config.yaml
num_attention_heads: 4
qk_norm: false
parallel_block: true
init_std_down: 0.0
schedule: "wsd"
max_seq_len: 512
doc_mask: true
Below are experts of layer 3 (counted from 0) of a mixture-of-experts language model. Rows are named router (the router's row for the expert), gate (a neuron's input weights, with its number), up (a neuron's input weights, with its number) and show model dimensions 64-127. Each number is 500 + 25 x the weight over its row's rms, rounded and kept within 0 to 999. Numbers have three digits each.
After each expert's rows: a language model's description of what the expert responds to; "mostly gets" lists some tokens that are sent to it at least half of the time. This comes from a sample of Wikipedia text that the model never trained on.

# expert 53
router:522488507508529492513465425459516507480542520486527499508463496485535529467502509505484490450526529503470458549503511501504503461541499494473521456487485519481502491493512490514479559522495512
gate0:479475531519542506512436504506485452529511494555501514515488544500471489499487451519477509487529555478471513509478480473545493489502532470462498490522482513475548481513473513534490472499549499
up0:441513512518469486494502496511464504493529493519527477523532466507508511505496507451493503499519481515544497468523499529482519517507483537529468489534513474524499501431559512520513504489466479
gate1:519534458518516511538509484508523473460504463493488440509506504487504491482493484488525508511491503513459511472495512531513483482484473514519517496427497530453461482525511502484500545492491504
up1:489513523545480523498528559507507500501483544518503457528460480502488528515487508489543514510477470502503508525504486515498521553507484481512468480523516483535523486489493517512463474585455537
gate2:502455523465491511480500522514485480514494512489489492506469518502561474488506536565505492542492480497484527511547489538474502517517515540463490491508492491489493488498490523544517479527511467
up2:488496510468543497434547497487530512515470468475472475542482493498533506548463508473524532495508495488491510478463459494521511538500481483554538500533486510466545506509506487493483528505496528
gate3:542531534535490438494476489491508481511477549532520470506461459463535533473539494539492483499474463516504475536529498542478506501508498491466490521529515557477541531468510512488508479550518516
up3:479499503503516458490505463500537466538491457526529477499485464538499507495444474492505488497527553494510489477499489478515505504520499498489515473459513486463476474482516521539505543551497469
gate4:480513476538477503532520467520497486491541523449531539486491553437488501489497509490524506486495466513460515499488487542530498503457532473475503455493503529489500503523485492564509511459515480
up4:490507538512449473480515473515500473476489466478534488476483493509463525464521481534512501508500536488488443500506478459551462458494532503520491481478466507501553486471483491455519525516541478
gate5:516508502516495505476500473503526482477521545476495481531458488517515550499493489474504537513475526530507478464480465518527475510466538528483478481529505538478470493531518507493479497465474489
up5:485476534495478474475483503518495481519522471497499497445472521516503512516517480477519495486519501530483468477458497540531482473498516516431530565539490499517468528490481461499517540486546477
gate6:518531531462481460504475508461497495531517444489481504509516499480495507486491482533518470498487510503497488465486503495490509466496502494524522523487502530496504462523481512443525496485493520
up6:503528514502507514496455547537474443488516497525427514512481485539508513521501508512458503541463537508546553520511511494490487493524505497534491456497481515492490530496505482520502484455502508
gate7:478507538546505536519523519480460523516490496523499497511508526519503472512487509499497513494466510482544516497505551486503548492498504542506490513463472489497497518510447477462510487482462517
up7:512494467479529474510479472479453517483520496508528574522514496480495488457482488490490493509503512522496489521489483521490530509449511534506526473484514532541541468499514474465542519498518489
gate8:542471518508460484481447493512482502481493476491492522521497522524501484483465505559503488493499506483504512504505464489543457464542538507498476505482530460502509446490486458511494482574489473
up8:512480503533491502530515491489517439482543481499513546503466535521494516487518465474531493491488483473492513510520497494493517499469483512476516487476528474505547475576464486469472487523513488
gate9:502526509516509539519528495495502494474514537458493516481510521505512517491501471494506483483510523495510502513498498470471544569510493458455480454507488506474510446482507517482502516527505504
up9:484480512516519499516467449459512514487529480502511511474531526529488472478468541547495469526474499516506491467493552503500492465501485476502493550525520476494513527515548520455514521523483537
gate10:510517458521527501498463501498496502507520534508558458520535492485518525523555511472481582504501492505538490489498493560519509500514485470485539536464486517566485508501495465495494505542494531
up10:523496483454467527479496488487527509491497485456492460516479509466544480496489471544491514461526502492503459539477492540523466514512507495468532499446502505500534509494501525512490516525483479
gate11:500545485486501496540510501499451492478512473531504487536482496424525513447466530507470490517525516501538502502552530522535505506526537464474511484471464498501507447487477510503511493522488489
up11:513483533529518481498524480484539483525495517496540501497474502567550497510494472496495548486533495547521491480505530561453446493525520526531485490520525522504489484449499503484503535498503501
gate12:462500473518545516515488502561493504497507523461453509512515446505515529437480503488487530491490476490489476542557524517472475501516500534502551487515475506547530503496498521549490490505500472
up12:524517469495495457492491463481520495474539471513478463494478492500521531475493468495464519510442543476446526508528533505503519419505507502482482516486509504545488526477525518525479520506517523
gate13:488515492502457490493539478529511463511526461474478475497501514470533485478497506467523463504511558552483494492502525530518469488517494486491505507492461488493459489530457512519518502523500506
up13:501505522486499498482525507516498483502529472499508496504467504463506470458475524506506528553496467469479459467466494495488460451511465487488450509525448504455495487508501519527530519494515491
gate14:551453494525518461498498500483489470502514485516516467494447500486497531490555491447495503486497459497449470518541481506563508483501519487539540540505514460499503519505482471502507509515515485
up14:510502489512538504476480534519500506525527513484499496510479483518458529530530526445487514530480474496452470541487477508538463517503491512510533519536517477490493514508507457504522493519540521
gate15:522544480523517479519502515479498488440490554516542445496525455482502501490458488471448495479485496548557492513515505491500478466480525528465467500530514478466518546510534486528475483491516485
up15:508496518485511512483515490519512494516459544518543487453522472529467497483468538451476513512473498512533490487488467459491474524506518466521468482493462529473478531496542481539501501473475476
Description: Mid-word consonant endings. Word-internal pieces ending in a consonant, before suffixes like -ure, -ed, -ing, as in st-ag-ecoach, feat-ure, f-ut-ure, b-us-es.
mostly gets: "us", "t", "it", "ent", "at", "ot"

# expert 9
router:511503525471517466487477474483492540503508505466506476531491528489534531508527520477455462486536490453510479496501498515525563468516489511495529496494458537550530463477519495531513526508473511
gate3:491521449535474519517530524526491481495446513511478517489496528483511507503507479501519465479501524478485504514477515499485491505472510488520525479522512542527512509507516504483490528446481514
up3:520468493432501526476500529523525518488511511457486464525488553493523506521469488487474490505495473507493507519493425498508482533460464509459551468463501514512561474480476437492499488526510513
gate4:489430489493498463504475506460511493468514506480502526520512555479493510512481573468479484484457458517463505544494520528495520494479517525518490480512517507479487501463468430516533491473475508
up4:498493506480466513482505463488455472484469500514493502474518476497532494496493443515504535474517501519520487535499479472480490511520483473511514543511535494517531507460513567504500522493506509
gate5:525519501469548510469490504503543529458500487492494457463530563529494477525512460475483488494505488533506506501531515511521496481505501474540501494490517502523502526560497466452505478515504486
up5:516490488505481517511484495497566510498519504479550513540534516513539516493497465462496521506536484483508466493511474487504483507499529485526521477503503481503499495537508519473547523539450561
gate6:471493531492480532503511512450508526522507490483475498503491465467506480496490507532479531515541498498494522502461513466555506503553483459523495564499491452514464483473497503474501525522503486
up6:521506502470502508504548495493489491552506476437514485463532550506516462490459512515459503493537518533526443506492495505506470527536531424475490486472496494518484488509500531480517515486529517
gate7:493494490462480511496494453486496557447528547492510474484494539545521474539512517488524503537491486492518502537458468501535500510494496503507507490432522507505509487500531506488495526499510462
up7:486522507495455551477510472505491489506513490509506486466477534488452487409530474493466525484511475497496485530462522460494493535521539492511462512464475543478510484494501491485466490499500499
gate8:499461521470488463529511489488454466474461492477477496496471502488496471486456547512525504537518518468472484488479521443487457480518518494488471530490526498491483512530496503516506477481483475
up8:567508517433537493501533474529465505488541510466516506487473515502491490530519497492459496518485489492473509502502518515466486503484538531512523517499482515483493510525519477505489458504501460
gate9:520492523525496497473488509517472510563497510493490494500492539498528472504494496522510520543509480445513490520462503538439468502509500487497485517526512510517516504547519508538487538460502472
up9:489504510497501556514498516494512479455517493508505479481491523527503516469579547537511505517505487506456532466506485541453525480516534525504485502505496527466503481491453501482498528485509525
gate10:510519487522494502514498503533495502497479509473482518533494510481452507488493493538439534480470508532459470536495490507527531484508514501498554503518462512518555516489517468518468492532450529
up10:506450511519509536510584500491505497504566526505488492498532494493489498512487488509483488508557507511457493503467476464520549502492515513475503535520488531485508485528493503491524483485551465
gate11:482471513450503513509444500480510482525518505512502433517497513491433493483519527509522543442504454522467473487498507511504456490473509502517478486538499522514483494499502510473478503493470450
up11:533497445511494505478540504504497543479448455475496487474494491469508536456538485509482501515508486529492579532462474490475502462487481541520486478528479480488484513517560470546486513486497517
gate12:484528475460477504483520530506475511481447452480517470482472515508503535475450531504462478504512484525499505471465463545510522484520520487485492516528457499503476481524479549478521520477472541
up12:536547506520482527472521496476470495524459491505483546487465541481515456472483520474537529538510527515479524466458505502442489520513477505480503552513491501487516457491473504478502544453472515
gate13:497468472553499459491507487486520539501480540456509455493542441502481479502507516524469526529479549460498494480534512494477493481515450510533467532474520511517526509487461509473531494508490487
up13:501500501491505486538493536513505476451489502516560477499485512505500505503473489479492481473507490567523436560509449474515487522476506481524497496486497487508507498501502495475483515441482506
gate14:508460512485557485527505461464513519481531476461482484485516534495505503533454503556515451516567504445503490507511528465505523530490498481479459500514483505531506472482489538525463532509562502
up14:471494488507462527510533488538491455482513512503530476486526532516524489475521460504522476416493517469480507512457504507469519545490509473511475486461522509474498508474481491520532489540489467
gate15:514522488499523448517480503481506510554525511513495485523465488519548534516541497447448484486463516483534465489508528519486528539506508505499500497504462472501495514485495455549502494532480472
up15:512505512504491508457535538468495500470505494524508473489532513551477526523493497496530456526541509534504521504524493479489553493510527490518488500493471489513519496522455499460475526506533518
gate16:510507465513525521521469498505543536504486531466501558488487512512447542494504494452496476485461480513435483472500513504458463460519496501493513500519495500520533463521483508519551535502507509
up16:496491462551454510525500471504514535476530528478452481548471481519536464473493517503462492486501503500498520471489529523524490503493528453490518496505476470530497492502499513471506457489520511
gate17:491500452508488499489515503511460526532538514545485476500483535507538502534481491475487496517472519492485472524526471495486527525484474490455517498455468453486501467484514496528457497487498488
up17:419518475548468509481514509515450491526501494509497497531491523498503508526519495523533526499500491537429521486447542494512462498474491526514481503464534525522486488484490467526521495504518506
gate18:534519500459460553506523509538522487497484556459484509523486546508479519521462511502491533472469551494476496479503536526477531485506507497470513469480477496470521485519494491482487506469492504
up18:525501508453478524491503485513518520519462509527546498472516496500524533492539501465524474496448518485504527485507504498505475473495471516493467492470497497513493506515443488491483494522473484
Description: Word-final foreign name endings. Final pieces of foreign or unusual names, mostly vowel endings like a, i, o, ia, ina, as in Côte, Alvania, Vuk.
mostly gets: "i ", "ina ", "ra ", "io ", "z ", "ana "

# expert 57
router:503509492508509468539478492454489526483520549487479501518482517489528487492502498517487431486493472447470509520548536520519487489531491522466489446504475515491547451509504456512499540492455486
gate0:511495522532444493495513470513497498491529504474522492508470522460511462461483465524516516476517501491523499536460529528549493520461498502513530495513509480527529518480480497501493500501494522
up0:506486521529499520467505485535541471530506514472512496517483483520546495498501540474506504476488493522525483561456524514529520512476513460507523531482537554546516524521465464495496487514455501
gate1:506498511483524470484464512520486521512461510510514474473487529451518532492525565462466548489485483497544502474508515547493454505500505479463488493524496487509467518493541548500509483511481509
up1:526504510489522489477495506530483551501455470493524510478475465469535525495522498452497479460487502502531506455522491505481506494516472473496470497470506502506474516517540536514497481538467527
gate2:469503529517498524445496496529515472463483471528521496447481571463527519520549495547497511508480455527483518465493512465511520493495492482508532495506462530505516497495531500511521501494493509
up2:525476454517488483512503531504473487495472472470521514473504505509506466494508546525526512540514463489465488535539445523461500489507493497519457531496525529489488519474499505497512502468533487
gate3:506519524470484566531478454503499508498499515499475514486486559484479474493512502420554471492524488489486470492432527460465476525509469536486552512526478496515511477482518513484475482489513467
up3:500522523504483538508489511512523530499463483483487495504491440562506471517500469535502508487550490515539498502492539464513500483490516519523512495472478531478453515503467451489509536481507489
gate4:528513494471475533496480503524468521495483488459528516525466505484505480499518474468493479453475441538514478474499527498548562529482505494541510483487468441496494540478496466522510520518448498
up4:502502508469505526524506526460497502514477534493476466472477479536516493473486553490447517515516495431492530486489484496455469448514534470483481501520474517549466491488509530494520534505567484
gate5:501530518532475563484494484474540496471476478490503466502469545496524500495480566485520494486505507495476484531507535522452543492483511487557485521527543502468451514531492485504517499486514526
up5:464487465474523483539482524531473503509544545491465530501545453530493479509503453505512512506510492495515538481500481503532473484503506479468509495476458498533547502499492497510520474480464490
gate6:495462507444515565480524538492497507498504444517477508509519475534482513505529508451482517495479471470533538488482500454515486501446527497472547543440505502462511511476483488508526480474477515
up6:524557515535498418526481440491500509516511536468530494508475524488509515513497504538520496511500518527501465516510521553493492520544482483505474466559519499517481499497518502501460525510506484
gate7:480474494497508476503491464513496483499540545488502487463446496524495526529513449511533504504506508517519496492482514473463494528493476477492458502481511459542507493479509444521499526500474451
up7:479444524458548525487506440518506476500478500498495487485487485498518519494494473515510491497506495484485512489534472437501502501492485481493434487502497475505529489508523505505523502470467447
gate8:482533541524497505481528487500466469507485538504491482539516473497498482473506527515475500476513486507536524514507487456521473525460498502532501515503528536509448501477484511487507492528526519
up8:485482490472513545497484512523505507492471517491469517462494487522511484449479496511477545540506487512487492462452542492490528509523521468497498517517482544498526507526550485474451497451481533
gate9:469540517496531537532505461520501512497479538500505484491486520501515521521486475500490526503518488518476505465452513534547512505515484493491493527523482496505528516458511499502502511510496484
up9:494506482470472509505496496508511554491468487489479520499487503468502471536503504477465523507497471489505493479434488494530478484523484483533499521513485485509507498440461525462525472531478495
gate10:482519479521509539471436515498495513502488497495482502454488495475468521484513515506473481459499505473454528522498504551497505493481527515497505499492494519548495496434458521503479501531498501
up10:476541503532507519516495522526530525505511544512458529529477482500466513504470527513525510502500480486543521486506473447445473503480517453491485496444505514501503479533502518492494501470486504
gate11:490479451501480472525511490490487479571510530509502507524496535477495508479471488482492500483499512499511485470449512473512478538486524507485506573516437443512478494492485512489468491494483517
up11:523532511486518513517514487515470474449462518518482497528522495496514456492465505455491469536497485466465517492513472552496480511474477443538471474520470510500509469517483503503507535519444515
gate12:502499484479481527498500533529506501540487500489525475510533503541535444527485491504512493470510496515523455507477523536503476519494455509467535473497492495498515536538483463466509504483498512
up12:476481465512502533505461509480472493508507477518513505488501453480505497489481507496543488504485498487490507469534464493449538464485558483514501510524499499457471469502485507536520531533513521
gate13:465484523508561504460527539527515483548546504535475492507496490511497512494531504532504489517547509509537507481482478464488444455469469528497569483516534490462558493518500486450508470491494509
up13:492527507518483497468506489515493487516528508442525496484488508503502496502529511458496513567541544531498522532515476495541482501493416472515544476480489478501506495490494518520485489514524509
gate14:535521519496517502547497474496557512479496527480533516477495520479457533552483482509517442487487522546490497514554530500462482510536497511479527513539542469520484451524514477490493543469484510
up14:456500464513481539444526529478483489485501484514486483524516454519552474479506509480484559509520482470518528461452480506544506476477482474496479499481472518483523553461505507527496486541517489
gate15:519521471535498501457497486496542520501464470517516522512511492472541467518508524516541482501498496517542515511459496515472502523551564490537537516495471514451520496509514491509518503494496501
up15:516518515459538499522505471482513519511530531516517462505478493486483477492512508510526515516476549518479449472506543527493499487480492484499496502515528473492482532517515545496494471495474527
Description: Line breaks ending rows. Newline tokens ending table rows, list items or sentences, especially after a closing pipe in coordinate or vote tables.
mostly gets: "\n", "|---|---|---|---", "Coordinates", "\n    ", "\n\n", "\". "

# expert 0
router:492477504520555482517469461474492539487465515472493502498480526465513555485486486485485484467478514499484497528519549536490549480525513493495510487491484531511495499474514497529480535506507529
gate0:508496446515524483523461543520504497505486527465507453539485570502480485514498495469479490498551498518480497490505496494485566464531491484520543477458484456490512521504463487515505452530494511
up0:478526501553527491488446514499528529502479540506509504506449489484516462546502504503526513507468520519467507500508524492480521478524489462536472529535499562474497482520508540480539514512517515
gate1:523516498471520553533488503457498515506470442481515515498528535494510491499519535505479520508541518502504499499508506531491491528463478456517481536517522484528477439478503490471566524482464528
up1:508533498498538507506457462535495493464507484512493498541499503492477501453516456475516512471443486509518488488532483500502513549469498504540481527510501489477493542473502520477532490539446488
gate2:548520512527499540546503484486468480462508483516504521507481492497519512481519481502483453540547471481506538498514483493471487522475496488523508489468481516480484514516524515476469484445453508
up2:497499490471517548520469498478479534486504506509505497435535543493512506472458522467507487518504485551470501530454524506494504503502509496527528484488476513488532569515506501515518476505481503
gate3:496482503493487484498441462485527543471505478466451527511468519509494520517507517496519464536491565507467483506502530516552547464520538486506494506532518477521500551513523511527497460530470499
up3:480474500527530481520453517520472526473495509531439497520474491493529491474511495496548519538460491535532519538484458493495489485494501530528476521526500518518524534491472497507471457484452479
gate4:471540453511521527518487552437512492491499466492527528493493545449516485514456531536508483501501535529441522522476512484438498444494464452499502511460521520496478472505494487492489512487491515
up4:482490481539486466537498481508501511511490444479458502530463503491481493501459501524533511522474497497489532471502518453488508496469497462503496532472536533474488521451540499516527491504479567
gate5:489508515496515427527519465533489490516455497455528479518497464462494491503482511501516482491483518532514547486494533503491481523505497507523472496439487552466527483485474485511480538523472514
up5:440527489481514495513511559518501518500526484486453510490462490507493485470510504519520472499457489539494479517512534511494460467485485518473514524507554468490512516508469507520490472439504539
gate6:512531532473519491514507522497508544507498497468526460504498477437462527446505539488501523511485511479479415506485462494518512532513469502491507448519523496503494513530456513494497528487479560
up6:515479498498518548532541508499478456510480449484507517492476466520517497495484550518458504476481491510524481536546515498471519509466528496510517448496483491507513543525539525527507494478551479
gate7:510552511480474504563510519502461487500509506512513474462539497491516480476473452543522475487451479526482499482492515510524503483501494547534513506504462486511489497500536494458531482454493506
up7:526530478507479485519495516530469516550525502516496444529457512506488504502500471523513505483511530513524496495481542507511514492471497506532538516511483479515483462464508499498493494505480515
gate8:522476504462498513533516521464504526531493519488487495476520510479499542512519514502564534516502534495495506498471555481517505445533461460481501506511516540509497466480504548514502498517472483
up8:481492514489520511556450526520503533543525491510477497574514482460476515541486542546522548462461489504479508508469520506495487486477478531487481531502537473511504480500492507517532515470519490
gate9:476518519512513486496500546449518498474484535475503515516594533490537491527479510474461548537465490511452514549512526479503551488538495480455468523536525504485505508488475510509496506532497532
up9:500516529535493476477552542506516526546520546543489496523529514511549472515499508489516502492515465493488525500513518483477507476509457480496485517533500488437496489486509508496472524483513520
gate10:490521500467481504505511511515480500493523495489491505492491467502544512509498527469523507494479539452512469474585510478535496486506504527470543488489496507484464500511548495497509493454504511
up10:530498423480477539527543495518477517525494490485488518470510523504523512491503508473512492513496471480518528496548522470529507525481506485499495492456515539500504475475494513496498504494449532
gate11:465521477521512486526477460474454520503507528524510518497536519486449505473492468516499521470503520543473503504494525522493507509524480506504506476505489538507461470490537482483504546537471541
up11:491468507475513462483518457478542499504449495484517517518515530441494509508516487495492476473511501496499471490497492554539470470488509477464498485538467510521511507472519503528522505504452537
gate12:485511523441522516479496461503507514498467511464516540476525490491479490492497516477529525519523526514495478503526549501521530539532482476537497496474548555527491480492482491472521526516511466
up12:510453526487573512483473505504472517545485492440452517510501518525484514514484521483525550518490501499512453492509533501509493529543497515505490504563498483500520479472497472494557501439496459
gate13:455525524461540483513467492506496488462501495496543462509489529515498506460475512506484526523500484529482477490487547531504533503506530535485530532487477492540501457474515469497504523499512492
up13:526545533464506499494537541528530507514514509505488538532496474527506527542532527504482521489473549526534514470471496471493491504485486507472505511510468509504483507513504527504544476491517519
gate14:485484565489468525524502484461505561482532458476491499475525505501519464553513510467527460483544501483484472522461514510512509510523508487468555557538513507485520494515517512501509498537500496
up14:517494512491446527476536473530536512537499509502526507494483493488511511532540511528506526515506516480501506472480475525525492494480496504491459490511516537506550538537526517500464493496543502
gate15:503540522493510503471481500546534541524501492497472496488536488459499500487513507507528490482458527497473480482526492554510510500571507479460494456490489541440486511504500496511499572501509471
up15:511544504475511458507491501552478512526516506507478504438514504505534449512485486526507487481489523521468506471446493546452471495514461470512490478500493534495460526525490507523497529482501469
Description: Name-initial syllables, foreign words. Opening pieces of proper names, often non-English, such as V, Al, el, Col, or accented bytes (VfB, Belleville, Mörbylånga).
mostly gets: "V", "Al", "v", "el", "ol", "Z"

# expert 47
router:460487479545544483510502508487518520487494530482515440561485530479498496470463518533507459475516463482531460519514518523512489465502490498499494490468445494529480495468518484538519561519496507
gate0:528530472478531463491527473505508517443537538498504486448521500494541496528461482496491488472476463481483518503494512490504528489557442489486487524474470495558546500510501498527508495485523516
up0:480531506537486516510478546488494507524473514485480489499471474501475515477558500580477490509507507513485510487480512487510448518473530531499542502465547542513481492460525499486493505557483484
gate1:514506489522476476500537453473481486518527476493499459546485506489510506498489482509443504477508493522509451485525504536501537491521509512538501537472501481502456491490483494489524497495469487
up1:491488518495528505477481518503529490457506460466504491553491499549487536530463486491501547476493468516477469487506498487521491489531529511491498532530540543497487524541522528505482474512486529
gate2:494520483444480488527496481507500466470509517460521448473477489480509504504474509501500479520505526501502508511524526522513539493499455523479559461532483525454471528475537503541464526519471505
up2:515493478477536465485495505492508476540521480535467448477536469490474489499501512537498488505531468494465551512472522489487495501512517506527474530458559484507534516511527461485546529463500491
gate3:478521461489518574515480525459481504506556537464456470483532483501546499498473486476515437485499517503475546484523485501488512503514472514508506477524499480514518512540538544482473535509522515
up3:529512470484518477501452475525488439492490454527514476529483457519505454525543493521502572524498487520517472509465517500488521527506490534505498501495477502501490479479487499483510542527497482
gate4:487503542477506512528466488458485497508455466468509492500552461548500490511473501492472472454507454438508482498578468520478507472476492501527512508465502479501513526477489497447467511515477509
up4:517478554456426461508487485463475504542477468486509509505531481541481498530482512531460481439522489475502502464547466447480505477448487507506541522479481488488474511487493531490506523519450530
gate5:470515510471486479499464511505488466474505528489507513528506543453488487510485508510487542494523519512482445499477518466502455494505478469548518495504496505471463482454486497478522514537485499
up5:504466512516484549535485507494457556466533533529525487524505513506510506488498447542499544467488522533510481497481500510500456507553472493515515527488515478521543545532467511495474510504494493
gate6:522492512510537526512481490472525532493517504476507510530503504464516521514452502440523479516505508499470467531533508530492544483511503484460467502494511463535499482482481469493565485466533459
up6:509529514496473500521466485529467481528515501516509498509480496517483513516529528518455533485523523520511560478501526503462500504475458504493494533506509536532536500493489486515488477485504536
gate7:506496520478491488499486519460461469510485496481471500462491454505550498529475515529496520522503500467478511493473526494505486484530474506464534490525502513496509474439483477484499500528515511
up7:500467479488474483498449539518492485499549476529497506484549489478506497506503509510511492532551516506478463516479471486515555460476516490507485519499475493533536511496490491515508476466496497
gate8:529571504520474525467518437529484502501520514476490493491506500499523503496504521480481508488514527459497553474490476506520479499497482513465506527519504478505515497505490505510532523503521470
up8:514471509500529489508464524458486536467475475515483454508485476513477502498497476510478459489534475565524482531496507529466510502500478506525498460433556546531506505520506529481497498478481510
gate9:542485474500508467517542473459490469497458506479500449513497457546542503484515526476470546487532472488523458507524477512505511490464537515484486512476507510535512531515472534520505498500537505
up9:492493455497492503489521503502458522519552490515505482494491494471495470494493487500495478517541537568503529535531506448500455481552489480537500488513517486497497487503556519554495533491452472
gate10:483422490490499477482485514474515451503494488442450523512495457515525473467510514514515535507504507489507506491489523534516433467511532561479508492491525485488478462515510522487491508521490506
up10:499470453548459487488503541454498515482500503463512473522472511525485506476501492523459504500519485466502528479441518516465525493493509516533471525504475488502482460508504511502493487498493501
gate11:523527508507526474476440514515488519450506511506518522520502463499513507504480496512476488491524466556528477474475488534487523517530465492502527521465543518530503475508487459514489504498489498
up11:476505494533472501503490495521496499470517493477504477504494540502522491494518490489449493520533484554537527485501531495500489533506501494520487497485525517523505510523509492528456501543480551
gate12:501507497506538441496499472531504453527511487553521446488451519510516505452482481541513517523520503536502466518526477523533478500502473540471512486494474523477458543480501491511515513481508516
up12:528511495532518474514495485503547477530490489508460501521474485509518509502485528521512506479499511559517533509461506543535502498479503482526490522513513462504480496482499458491498479472533511
gate13:481472504458490450488521499512520503538499487466491520458536507477520503507474463499541462449524518523453516469521469507493475466541454450502498534500495494536530506508441489476532482525528502
up13:517468549497440524452517460465500495563494490512492493480517493476515481482494499492448493536497530471519516517517487513511518490485479454490534500510510487500462497491474520500491461513499544
gate14:493467490471474455504465471480492531487531464490528507515509530491516465471550501519544459452490474535483497502529501508515505518483489446567496469511504495543503504516524472489507489474493495
up14:472549500512501505515480486524525467500509510478480497506501528475480521492499525475508524483471518451482499516467551492521453487464546478494453487479448530494469491499502476495493509512480502
gate15:535486516528511502481464519511494494485502557482490539500454530512494486488468532547507482518482516546492527488496493511488485507491501469504528501523504548491507496479468521511477484482455496
up15:499492506519530495466477493515496480507509541540539495500505503507555511529521464488506476479519445503476490505532500487515441524497475540521484531491492476512517472523508509484487492518495453
Description: Capitalized word beginnings. Capitalized first syllables of longer words and names, such as Sum in Sumerian, Con, An in Anonymus, In, Ad, For.
mostly gets: "In", "Ad", "For", "An", "Con", "Ar"

# expert 51
router:476504482520533465532468464470511528464530533471498468512466531463531522472503489496484466467520508477490470529530526533532522473533468533508496464501466520511500465500531472531504528514472516
gate3:482488479506492465541482476453521502484504495519486523501480509529535484486507521540444499497497483445494511482513496463507468496523495521515499504479521531521515530486542469502457502467526473
up3:487504486532445526504458525527541518520501518490517536522479489503507519508531506497537505481484456477485507472515476499528552527507542499502487471499513469553522483507513479500511511476518496
gate4:541510483467522516506519497484501468529476536460484469495481481494521468549492475493459485493504457488497515506536531431541509465492491487508446485488482497475543485492475521516462522522505496
up4:515514498486468472524552531504468520485523498480499476476504456460528500489501502472521487478517494475494504523494479520512465487554525508545542552517531453457454474456498509539503518468544500
gate5:544498509506467496554461495481499479518485515481534514571485568516519489493475511460496532468486547475480492496485510535469503496513488500513543512500472522501473512561496521517507494514487505
up5:497476432502493484505456498483499523505488510479528514464527521468507517448511473498519486533513512455519498528454552489486470500480505488450502478470490497497485522495468495480492480507503494
gate6:512519498534517487508480505493475537466550521516523493486523512536476504469466483535486478512510471493497421488486461518464518530496496483537525456474500477457472524484470490538491490519490478
up6:516489472514498465502496500460517504519485498466472461491471493510538498505546515499490574481473504502506519500454493477552510503536548481512517434492486521487444510531539513489498512517515537
gate7:548521499494482473479521496486525499504535492512495519500482488549522499471511513475486452522522513468514453497511498479496535512479513512546517502532483505499454457483474490502545548503556500
up7:515500492489525532536498525504508481502504514560545507476526455442505517496500526527541494497514487513518502490549484493523449466456532512488545443529515519498493517477494465460499499515489464
gate8:526465515478484466518525470487467516486485512451479558523498491474468479475511562521528477486499526557431515513512534503537465495519467488460517492491513492513541504469531510523467487553510494
up8:542486506514475494482462505493520505496518468517503511490503509494528473529487472464466492521464516491536464509440459477504556481495501471447457522497486494564505533432509469519513498498517495
gate9:486504488486502556521467537471497444541466529513538484489528532536485480524473522492557505481468526540528477523501523544532496491446496503504541493524498461493493500475490509487520487485498501
up9:544530498508472526515479499526546508454513447498491538507530476475518534451480515492480521486501488482499451510519497545479477510553488485500493526444499519470490471508472442478467524524494513
gate10:512506502502515483480501467490496534474518509491511492490468504505471504460493513483494507506474503488514478500495561486499527516451533468485514478520513512487492545472528481514507486490467516
up10:477472495433506487502482466526542493513488516483499516529463506546550495530476500516505507523486458530497513528522495522479485478504483514520518509551507480539531449500498478480482482503499478
gate11:489517540461479478533519490490478494446490511487573468485541551497477483451497476528491512500498512469499489503511558498494498528522477510566482485469470509459488574481480434530548530511500501
up11:549511524547456501462512469509499478524481519474497494517503512492496522454497473482498538517459530521524489500497506489515501478491507482470535486519508458495487454491528514513521509536487513
gate12:533517531505485499480497479545487488518497532503522489507520505482550534483508493507475514555497548485494552507472516480541523524503447488500447494435475557503477487504521452545495488488496510
up12:484499476485478477502529524454460488510487520480503461522487516499517482525520454483499509507489517560520496441542492493484541514499522543500519478514522534482507551537450501487520506527495539
gate13:495518485500492488483516483454496499521518515473528493528460526505458485502480513483460516536492485500463474470499514473492556528532506511459511495513552481490526491515483503432520510513464500
up13:503464468518511556507475466494491483475511507502460489495474476487523467545508526469526531535485496466500499485495506485467533462454507462479501476521535480479491510535500514474484514499485516
gate14:486515484509486523522434491499518537517473507460508491511481511474475495499492449531456487503494515491498520505487489494529545455509525464477485494472487499498505534497512463512489495500501507
up14:501430496553459507499492489498519488506516498500465537490455502508529503499527473448516523482504498495495471511496470509503522468459541520474480498529451503543458532445511518544481487529460486
gate15:527500508476534502525479475512516539438517491469534477497506497482474512452528496466500513498460520485539500512464482503509522486454510466561497527536484511536480509487523497541486460506461508
up15:465478526497510542502536525489455519511520535481485502488516546517465510519473476497518433467514523522472495516518465498466499475489498491506487484460472512505482504528479498485502527513540488
gate16:538465491475512475521469491479473513491531520537529470518502534505535492533486476504478487496487483453477499479520461424512536523484460529538489469527506527505508517492514518496501494501490474
up16:499551461474539483453490538460465505527502509475494489544440540492473465498493498548489500519495498482482502536484516536523534522504485490463520519495492500491548518464496528461518469477522545
gate17:495534516517516473453506490504463513526461511521470465466451500483516474494514526489512509502452528491453489478493486465455496533501524516493486501503492499555484468485530457498491490536540527
up17:498501510481476521534526518552500477524496489532472504503435519450503534502508492514502488518575520445507490480467506509528535501499506498510492481452518534500473529520496486510475502531494445
gate18:500523472496468444540490481492515490507475550511474499516510513531519498493541506501469500468509517484530522455504492523502498509442503500497511447535455460478505544494522486545515465500477508
up18:527519498530491492479492520441565518479514488517511486504484531519498503492509473480461488511514482498520522491528518526510510534473511484456502538483473503526480576508473502529495499485564491
Description: Line starts and word endings. Broad mix of newlines, table pipes, capital letters and word endings, such as old in sold, ic in Robic, numbers like 50, 60.
mostly gets: "|---|---|---|---|---|", "Italian ", "old", "60", "50", "40"